Weights of a small mixture-of-experts language model, trained from scratch on English Wikipedia.
Training: a variant of Muon for the experts, 8237 steps.
Below are experts of layer 4 (counted from 0) of a mixture-of-experts language model. Rows are named router (the router's row for the expert), gate (a neuron's input weights, with its number), up (a neuron's input weights, with its number) and show model dimensions 0-223. Each number is 50 + 15 x the weight over its row's rms, rounded and kept within 0 to 99.
Before each expert's rows: a language model's description of what the expert responds to. This comes from a sample of Wikipedia text that the model never trained on.

# expert 44
What it handles: Mid-word vowel pieces and digits inside years and numbers, such as the e in societies, Fescue, Cochrane, or 9 in 1986.
router:79 32 67 34 82 36 52 58 68 65 44 63 56 38 29 31 63 39 63 38 00 45 55 34 49 69 24 58 69 39 56 61 53 41 46 77 55 49 31 34 82 57 37 60 68 68 51 41 43 52 46 43 41 41 29 65 45 71 62 47 45 44 61 57 68 66 50 82 46 60 39 58 46 49 62 49 52 44 54 49 45 41 44 59 46 45 58 32 15 21 50 61 64 30 42 56 72 24 74 51 54 69 44 38 46 46 61 43 59 47 25 40 39 62 39 63 40 51 41 30 56 34 65 43 78 32 30 49 57 29 42 35 57 21 44 42 62 40 42 76 54 39 45 54 61 57 67 35 75 44 50 35 46 50 09 37 46 47 47 26 51 38 76 39 47 61 47 25 35 41 52 45 24 57 66 53 33 63 77 48 73 42 54 05 55 28 67 50 47 72 60 20 72 61 54 55 50 24 66 46 40 47 64 25 54 76 73 39 56 80 70 44 39 60 72 63 47 38 37 45 51 63 48 59
gate0:50 77 59 34 72 37 29 57 51 60 49 15 58 48 47 32 53 40 57 64 28 41 92 57 58 43 50 33 34 56 73 56 41 56 34 89 61 62 33 52 38 63 58 22 44 64 41 51 41 77 44 44 57 32 51 65 56 65 38 99 70 53 50 39 71 45 23 29 49 48 44 55 27 53 41 49 44 43 49 53 47 50 41 66 51 56 36 44 43 49 51 49 67 39 61 49 51 66 44 40 56 38 82 32 61 57 28 45 31 78 50 55 26 56 29 54 71 76 55 61 51 17 55 64 37 62 53 55 51 50 47 66 66 23 42 42 56 30 57 40 40 54 45 40 45 71 52 65 77 41 73 51 18 55 30 24 56 49 40 65 30 73 61 59 66 48 66 58 35 46 62 70 53 45 89 37 28 42 38 63 63 41 61 36 27 21 58 69 51 45 35 49 57 55 79 70 53 69 53 61 62 73 39 81 38 60 76 40 57 62 47 33 21 36 85 56 54 46 41 44 50 57 37 41
up0:32 58 33 44 57 51 70 43 58 37 62 80 45 36 39 47 59 59 66 51 37 67 39 47 47 68 57 63 20 51 60 51 27 56 41 42 34 46 75 47 40 71 57 65 38 23 66 60 24 40 55 51 42 42 64 41 69 38 30 76 40 57 48 64 71 62 55 53 26 49 53 48 55 41 61 33 44 50 40 50 30 42 31 60 42 36 67 30 68 51 51 60 43 37 74 58 41 29 36 57 39 49 64 57 45 45 33 83 63 12 52 53 38 26 75 60 50 46 47 72 47 37 42 61 38 35 77 32 61 63 65 48 73 47 38 61 55 63 41 16 68 36 06 58 65 38 23 63 32 67 51 47 28 72 68 44 41 22 57 47 26 55 40 65 70 19 44 51 41 27 39 43 60 54 45 50 50 68 81 27 40 39 53 58 21 62 36 62 47 76 72 52 42 62 58 32 74 22 58 47 41 69 53 81 78 67 52 30 35 37 69 34 45 51 61 56 41 25 38 53 68 47 72 36
gate1:78 57 54 27 60 67 44 55 58 29 58 50 41 45 40 61 27 38 34 14 81 52 45 49 58 39 67 66 40 43 39 77 35 44 50 70 64 58 60 67 56 68 25 37 58 63 54 70 34 61 08 43 42 42 61 64 23 46 60 44 49 61 46 25 43 30 65 29 29 50 22 52 54 57 39 51 25 37 56 59 18 57 48 41 47 48 41 77 74 47 31 59 59 34 39 50 44 72 49 81 64 23 49 45 76 65 41 44 59 68 59 69 58 75 51 52 68 38 55 52 74 43 48 41 44 55 44 68 42 45 65 52 47 41 60 47 72 37 50 47 51 73 48 61 48 51 59 22 37 40 52 40 59 48 37 38 31 53 47 39 66 50 45 34 25 54 63 56 40 72 63 91 30 83 45 36 51 53 23 68 46 33 64 62 34 30 77 31 35 44 73 61 50 40 50 69 65 61 42 48 40 43 76 35 37 66 25 62 75 57 42 57 70 23 31 55 33 77 70 37 36 41 55 25
up1:65 24 33 66 64 30 78 46 58 61 58 70 39 43 52 58 57 59 61 18 42 54 38 47 27 50 46 76 27 66 71 44 29 57 30 70 66 50 41 69 55 22 51 41 26 42 42 70 48 54 72 45 60 46 70 43 44 64 66 54 61 63 33 47 65 50 44 65 29 52 72 71 41 54 34 22 54 61 47 48 30 37 52 34 39 59 49 57 66 57 49 52 45 44 51 54 32 58 36 47 32 66 76 38 21 30 45 60 45 43 53 34 45 70 34 35 39 41 38 43 54 68 53 32 55 59 31 10 45 35 41 75 43 57 47 31 56 22 57 26 64 28 42 48 50 58 62 31 26 59 58 44 51 58 36 58 42 69 76 52 79 75 09 60 25 77 61 40 26 52 59 56 52 63 36 32 60 23 73 61 43 43 43 42 57 62 37 42 72 46 81 47 63 60 61 60 47 51 45 19 57 55 63 34 18 43 58 68 70 42 61 88 42 57 32 54 50 44 45 77 61 64 21 48

# expert 27
What it handles: Noun-forming suffixes ment, ation, ion, ations (internment, decorations) and military/service verbs like served, killed, replaced, operation.
router:83 48 50 18 68 44 57 37 59 72 45 52 47 56 23 51 60 36 68 57 44 45 42 44 64 66 61 54 66 61 69 67 56 54 44 80 49 45 41 51 72 70 48 48 50 80 45 55 67 61 50 40 45 43 49 65 49 67 52 32 50 42 52 69 60 37 47 69 63 11 54 67 39 62 54 18 72 62 52 53 43 57 66 62 58 31 97 57 42 22 55 68 56 34 53 72 69 40 61 74 41 43 32 33 45 40 56 29 75 50 35 18 45 61 53 51 71 42 60 46 37 61 72 63 75 50 58 50 52 48 45 15 44 51 52 24 47 48 64 68 42 69 40 43 68 51 61 59 41 42 50 03 46 49 28 35 58 46 56 16 42 43 58 41 74 58 51 63 33 47 44 27 33 62 47 38 68 57 79 49 57 41 69 20 93 36 65 34 41 65 44 43 77 43 68 47 62 38 47 52 29 57 49 29 41 35 45 28 61 43 49 37 50 49 82 26 26 57 31 51 59 67 53 56
gate2:45 52 20 42 24 30 48 65 62 97 71 38 37 48 32 44 53 35 56 60 65 62 51 34 35 32 40 64 72 53 33 59 28 58 40 52 60 44 47 51 36 50 49 42 41 86 62 41 73 50 52 33 43 65 63 59 83 53 55 49 53 63 36 37 54 18 32 57 35 35 34 62 27 46 54 45 45 74 61 51 59 70 67 39 56 57 47 47 55 52 66 72 37 60 62 61 63 64 43 67 63 52 44 55 55 38 50 30 68 72 53 06 55 66 74 57 49 46 48 27 34 30 47 52 45 45 40 49 38 55 56 54 42 69 54 67 64 56 34 46 57 87 57 39 63 39 54 39 37 39 39 58 51 56 56 33 58 27 77 58 77 52 69 49 83 33 65 75 49 53 50 38 14 18 46 75 72 48 45 52 50 21 60 50 85 65 58 24 61 62 66 60 44 56 33 81 42 77 50 22 35 40 58 63 19 46 42 25 38 44 52 43 71 66 46 33 65 62 55 53 38 70 43 61
up2:60 42 44 49 53 87 30 57 45 44 34 65 61 56 51 33 71 26 58 50 50 80 63 75 53 48 05 44 75 37 17 24 35 36 35 82 55 50 71 57 60 49 18 29 62 50 36 43 52 42 32 73 40 72 34 45 23 57 28 27 87 38 44 31 41 25 53 51 44 65 58 51 51 42 55 66 78 42 17 62 40 52 32 29 52 46 71 50 52 73 42 44 37 44 32 64 40 54 63 50 40 45 30 42 36 41 50 60 59 59 62 35 32 88 54 56 37 25 54 62 48 54 60 52 63 58 64 48 43 58 33 64 55 55 54 31 31 44 65 23 48 74 50 61 27 61 77 60 46 57 30 60 69 44 47 54 47 49 78 27 30 42 36 41 69 46 57 45 32 40 44 25 61 37 74 45 85 41 72 70 64 41 50 37 54 58 83 64 55 45 36 47 38 62 52 51 32 58 39 76 31 64 51 53 44 47 32 52 40 55 26 44 67 33 46 60 40 37 30 51 54 48 61 63
gate3:51 26 67 44 49 38 29 60 61 35 44 67 47 35 46 40 44 30 81 41 34 58 44 70 72 54 27 67 47 46 45 65 29 60 47 42 49 31 45 63 36 54 61 63 63 30 72 41 29 45 40 54 55 44 21 32 52 72 45 41 42 43 45 49 64 44 38 66 38 51 55 44 68 35 83 21 87 48 59 62 47 49 64 70 67 42 46 53 50 43 57 48 53 63 48 41 38 28 46 22 38 52 49 28 65 34 41 10 56 27 35 55 30 20 46 35 45 80 59 29 77 28 68 60 54 42 63 46 40 47 61 63 64 73 56 63 71 41 45 79 38 94 70 74 57 56 60 71 42 46 50 73 64 36 44 49 36 40 31 56 40 27 29 59 57 84 25 76 50 55 32 47 44 55 72 44 47 53 50 96 20 42 54 44 30 55 41 63 44 56 59 41 45 49 48 49 59 40 66 31 40 49 40 60 22 42 54 55 28 78 53 44 67 69 45 70 59 39 48 54 26 57 65 63
up3:68 54 46 43 42 68 24 36 23 55 33 48 57 51 65 35 47 64 51 31 37 47 62 26 11 86 62 29 58 47 50 50 49 69 70 59 73 61 33 52 25 45 49 72 38 55 63 56 50 56 58 49 41 49 64 68 60 50 54 52 55 35 77 59 50 48 43 44 55 59 54 63 50 79 29 71 69 39 37 55 21 77 41 49 58 46 48 48 51 33 70 73 25 46 33 56 51 36 90 40 43 38 78 43 32 50 51 57 48 30 60 51 47 81 48 43 46 00 37 60 63 56 54 52 48 36 34 51 39 21 46 60 43 48 34 44 56 25 41 55 42 54 48 44 54 24 59 53 43 32 54 39 62 62 45 11 40 50 55 70 26 58 45 59 47 72 50 57 70 38 52 43 67 29 41 18 42 62 42 50 76 54 39 58 44 55 50 50 35 60 44 42 27 42 53 57 57 41 20 47 41 50 51 56 50 76 70 63 42 14 20 63 25 13 39 21 49 64 34 26 32 44 29 51

# expert 39
What it handles: Verb endings ing, ed, ated, ating and prepositions of, in, with, often after Pi/pi fragments (Epitaph, Piotr) or digits.
router:59 72 37 44 60 71 45 77 40 73 60 46 54 57 26 39 72 29 49 64 16 25 71 52 54 50 72 42 45 70 57 50 50 55 26 73 66 42 39 35 35 32 71 42 75 70 65 58 72 75 49 51 17 50 46 82 54 34 57 34 52 27 54 72 64 57 41 72 51 29 38 29 60 51 52 69 52 52 35 36 39 59 57 77 38 25 41 50 43 37 38 62 44 60 60 52 65 49 57 44 58 83 69 27 37 62 52 58 46 46 47 25 71 53 67 56 62 56 39 24 52 56 63 51 66 23 45 73 52 20 49 33 68 51 59 45 59 49 19 44 54 61 30 43 54 36 50 73 38 22 39 42 50 30 35 61 55 49 55 38 26 33 75 55 80 59 61 30 46 41 60 26 47 66 60 74 37 50 41 60 44 48 61 43 40 21 45 31 32 59 34 22 39 65 70 40 63 41 52 53 40 38 50 55 50 49 48 60 77 42 58 73 61 77 61 64 70 28 13 63 42 51 27 41
gate3:61 57 69 47 75 74 55 95 49 64 55 59 33 60 25 67 66 44 54 54 40 46 57 50 45 47 56 54 65 52 41 47 29 33 52 24 46 22 46 63 00 52 63 34 88 49 67 46 16 25 55 65 42 27 60 49 74 38 47 62 61 56 60 41 51 62 46 78 55 37 63 46 56 48 52 52 57 69 72 59 62 46 40 64 53 44 29 23 52 42 35 61 39 44 75 50 61 33 54 56 60 42 35 23 44 46 62 27 55 56 77 42 50 69 55 43 55 66 29 38 69 58 49 26 51 33 58 61 43 39 42 62 57 21 68 61 57 43 28 88 70 31 46 41 35 50 49 66 49 27 52 53 40 45 48 52 67 47 42 53 27 49 51 44 75 55 39 44 60 36 58 46 55 42 47 64 53 54 67 59 36 23 62 63 74 50 76 26 50 38 47 39 40 31 58 52 31 63 52 40 55 44 43 63 32 14 77 75 67 32 56 91 46 50 60 50 66 53 36 71 15 52 58 32
up3:44 58 58 47 62 70 59 28 38 64 35 42 49 25 49 40 52 54 39 38 47 56 56 21 64 59 46 34 66 24 70 31 46 57 62 38 60 30 36 49 64 76 58 68 67 67 49 49 70 47 42 40 46 45 32 62 66 65 59 25 73 57 51 38 51 71 52 73 80 87 52 66 46 67 52 18 53 53 28 44 81 33 62 53 71 30 52 53 48 55 37 21 61 50 55 22 56 39 41 64 18 61 44 41 28 66 40 50 69 63 56 68 50 18 54 69 32 57 53 16 45 44 65 76 72 50 38 24 59 45 65 50 57 49 39 45 70 68 71 33 52 40 38 34 38 58 42 45 50 42 42 31 39 64 63 61 42 71 47 42 48 59 61 74 68 63 34 56 29 57 63 64 48 46 46 21 24 81 54 46 47 57 46 42 28 45 62 59 80 68 32 43 52 38 64 49 13 48 68 71 11 42 60 45 47 57 74 57 44 48 26 57 63 53 20 74 58 32 47 54 50 61 73 57
gate4:46 60 51 35 50 76 59 53 53 22 40 51 29 59 30 62 25 24 63 62 41 41 24 64 72 60 30 56 67 46 67 41 87 49 37 43 27 64 33 60 52 56 47 45 43 47 44 71 67 30 47 55 41 79 59 49 71 31 53 20 48 57 40 55 55 35 54 41 24 58 52 48 31 58 55 27 38 67 49 57 62 53 47 60 29 27 55 60 51 55 66 55 51 59 34 48 59 41 52 73 79 60 42 51 61 99 49 55 47 26 41 50 20 70 41 54 22 47 59 38 66 42 41 52 61 62 73 57 40 38 63 60 47 37 34 53 67 38 61 61 86 43 32 39 48 50 36 80 82 49 32 65 78 65 56 61 21 62 60 52 18 52 19 72 34 48 64 32 42 58 41 52 54 45 34 43 36 35 35 78 52 63 46 33 55 45 47 37 49 48 29 34 45 20 57 74 54 58 45 59 49 54 59 34 01 59 51 69 44 64 68 48 28 56 24 38 45 55 35 43 53 48 28 50
up4:31 56 52 65 46 45 55 54 71 29 62 61 28 60 49 34 47 48 57 39 31 54 78 13 40 34 60 67 51 46 46 24 58 45 47 55 61 62 67 60 68 65 38 59 62 74 36 75 39 40 56 52 50 43 55 44 44 48 50 49 62 71 75 49 55 54 77 52 49 26 35 99 48 47 43 46 30 57 64 50 55 55 66 37 44 12 59 48 43 55 26 50 32 48 42 13 77 48 32 36 60 45 34 41 53 27 64 36 41 74 47 36 68 55 32 46 16 72 43 46 54 78 43 76 66 60 52 66 54 65 30 38 44 15 53 48 27 58 38 67 45 38 66 54 36 62 48 47 47 56 49 76 35 39 65 37 56 70 63 51 99 12 48 61 56 48 78 48 42 56 65 48 59 43 81 21 65 24 47 26 36 43 40 48 60 32 39 56 54 66 53 47 49 51 55 49 41 62 47 68 61 57 46 49 53 32 54 47 46 44 45 77 35 56 79 47 64 25 50 81 38 60 26 51